{
  "n_layer": 13,
  "n_experts": 16,
  "moe_layers": [3, 4, 5, 6, 7, 8, 9, 10, 11, 12],
  "normalize_top_k": false,
  "balance_bias": true,
  "router_noise": 0.3,
  "norm": "rmsnorm",
  "lr": 0.00373,
  "grad_clip": 1.0,
  "batch_tokens": 131072,
  "train_tokens": 373500000,
  "steps": 2850
}
Below are experts of layer 4 (counted from 0) of a mixture-of-experts language model. Rows are named router (the router's row for the expert) and show model dimensions 112-223. Each number is 500 + 25 x the weight over its row's rms, rounded and kept within 0 to 999. Numbers have three digits each.
After each expert's rows: a language model's description of what the expert responds to. This comes from a sample of Wikipedia text that the model never trained on.

# expert 12
router:484540528527474463511537541509468491467478490460460515507506463496496468455522512481512504517534533523551522458496476500491550487484454482469495518516507470525521455532463548547493505514495490523457515487465496504533483524475525462538477532470495517526484489498496512562483494497480516482523486512490490469452462509512523540517516485544
Description: Name-ending subword pieces. Final pieces of personal and place names, often non-English, in lists and tables, such as -ou in Mamadou, -ić, -son, -ington, -ville.

# expert 0
router:532507525476471474498530498528477490538466536461456546508499496429516499462480515496507458502465509539520548486497465498478496443475489508495510490506550461512438444513534526508501466528504478506488491429502509480522467461491536475501528530506520568498488475500474505499538484486527486520519479517494478479484522508513452488504503505526
Description: Table cell separators. Pipe characters dividing cells in wiki tables of sports results, election figures and rosters, mostly after numbers, as in 34 | 12.

# expert 10
router:512532497463447527470487475492474535471465571500488533477481512504505499483481519528524442498529523513506511449515460494512520488487493501480446484468502508490544474522517518511493464514497539499477502463521479474506484523478497428531487538438512540509469514510492540494488533518509469493493478518496446472450510456498475518485528479472
Description: Quotes, parentheses, heading ends. Opening and closing quotation marks, closing parentheses, heading markers like == with line breaks, and paragraph breaks after sentences.

# expert 1
router:466504507492468521519521512467481519475508526476486556483500482501497528438469491501496471523534537507486514506495493493498521488500504515508479511506536473489517475488536510451479489497513476528515466480512489478536516496505556459520547525509504570497496508502511471509512510516513479552522491502523487465478469525486492527506507490515
Description: Relative and clause connectors. Words opening subordinate or relative clauses, like that, which, where, because, although, plus some nouns and adjectives after the or a, such as brief, list.

# expert 11
router:492513530500438517459506500502478495514502511507472544483486513482511498441508499522491471504500569519486538509489534464501496476481492489484467453433569517496528472488487510531505488477506496504468502413465479478501479480486489520526499508465516520490521492521426528491479528489529487473542483507512469479498472481510450480538477492455
Description: Line breaks in lists. Line breaks ending list items and table rows, especially in taxonomy boxes and infoboxes, plus single capital letters starting abbreviations, like L, C.

# expert 2
router:527502523517450480508523518486506496491504511441466531442519503507492494526497535481506494507479528509554560452462516494486499510477526477471459486501531504489517489480508496528481492487531489564512474472511507538528484529507522456533508518507521520524527472527437508474461482512510491512512499503521441509492495496514457526476577464512
Description: Determiners before nouns. Articles and possessive determiners opening a noun phrase, usually after prepositions or sentence starts, such as the, a, The, his, their.

# expert 4
router:542495507513455494508547490517496501503497552465476555503493472475481467476495461502484463524478515531528523472489509484503503482475509514468481512483484512527484477476491507531492494495515476499505500417477513544503508476470484486464517533509507536550502499507440493505496498524491529505486501455528492496488491478434477492508516443500
Description: Coordinating conjunctions. Conjunctions joining words, phrases or list items, mostly and, also or, &, nor, as in writer and television executive.

# expert 6
router:503510523524488475511534486486477500495491494478494497492530481463458524500526443533509434506476505531551515502511441491502508497498526503485491495458473459500516500489546510516470469572529501524465543487491447482518507489478500448486512532525501494529477477473492530503475491483481496498503501458477474480493448518495490491486508510500
Description: Name-initial subword pieces. Word pieces right after a name's capital first letter in surnames, places and references, as in H-umb-oldt, H-enn-ing, Bobbs-M-err-ill.

# expert 14
router:493558506519444487506514511518507533519534515496470505463482468481511490497494468504496478492496521530481590497493527466497523490447528503438479507518520497483477467501489507518503511500521535513502487448483495501524495502460525478524507580490509521508520528508457525514505500479545471476464476520518484455480484515495476529496499492510
Description: Prepositions after verbs. Prepositions following verbs, participles or nouns and heading a noun phrase, such as by, with, of, in, against, as in served by.

# expert 7
router:508500507504445506469500490514496534487531559511483530499507476452447477506490504531521491497526514538537572445492513492517521502447487490488443448456515533529499474527487528496520483539490523507524493456520481474506483506507488516493489524496490498517492496482457540510510522510479501490507489504486473491505474475481468455535488505482
Description: Brackets, dashes, math symbols. Opening parentheses and joining symbols such as en dashes in scores, slashes, plus signs, subscripts and km, common in tables and statistics.

# expert 3
router:519511503479487468507513489492509477514496520491487563493492459428480502464481520520511432489510518519525538462513506486498505502456502495455463470494525493518462465508539518525450499485529480522511482472494489492511480436479485448485522554507506522502536470498488531505543476493507516516516492506494495481537504511480476530523516482449
Description: Sentence-ending periods. Full stops ending sentences, plus decimal points in numbers and table scores and abbreviation dots, e.g. subsp., 29.613, and commas after birth dates.

# expert 15
router:510567535521442484510507529527489526527509518493482537503465531468486475470517481512503503466491506531505505480492480514531530500505514495516508528438515519504492458500526514517494481477522490511475514513472474526519485515422469459529491528491498536516543532516498508530504515530514525511481475514500479473501482487444474521536511495493
Description: Auxiliaries and following adverbs. Forms of be and have and words after them, like was, is, also, not, no longer, commonly, held, in narrative prose.

# expert 5
router:478538533556467505502510479470480482521524550487484523497453479487487465504496533490496495516513550515503540480466497508518519462440495538432498510498527500522507468496472552528488467503508500509493511504489472499518463485498487461506553515519470509509508498538502477516487484465527494494536480509486454505504490510474500527506532425524
Description: Country and institution names. Place and organization names, mostly countries and states like Canada, United Kingdom, Japan, York and University, often in lists or tables.

# expert 13
router:466505498482463483517511501470503503503530507507394529488507489481504493481485508508514458488523524526490522502458519506490549508470504483479467465483530448450490467466516504495504484554514514539519490480494492461520509513466517496511509519477494517500525518536498508523533512478539506487520510525493485499512460487491472478521551459510
Description: Space before numbers. A standalone space token, usually before numbers, years or currency signs, as in capacity of 322 MW, in 1999, table cells.

# expert 8
router:468480536486473484481518495486450532486546515492462505498460474485449440478500509509480494463492506534520524503471535485509518498468517493478505499511512501485475460512523561464486518494487490537463469467473496488509503499502518495541524543450486538545556478504478511491537521467531519485532461510519506499492529479499486496496527486458
Description: Mid-word letter fragments. Single letters and short fragments in the middle of rare or foreign words and names, as in Conce-p-ción, Aper-t-ura, qual-it-ative.

# expert 9
router:501566513534502499478507495495484470508520511527498516463450523503466528495478443467502474508471536509525494491506512454562508480486489521498484513519514516502505468511508518517482493484514498495529560481479428490533449492447507495511489552488474527503497510479492523507541555461529477480481487512499463507484465496472499479504497454479
Description: Plural and field-label nouns. Plural nouns and nouns used as infobox field labels before a colon, like Conservation status, Personal information, name, species, Length.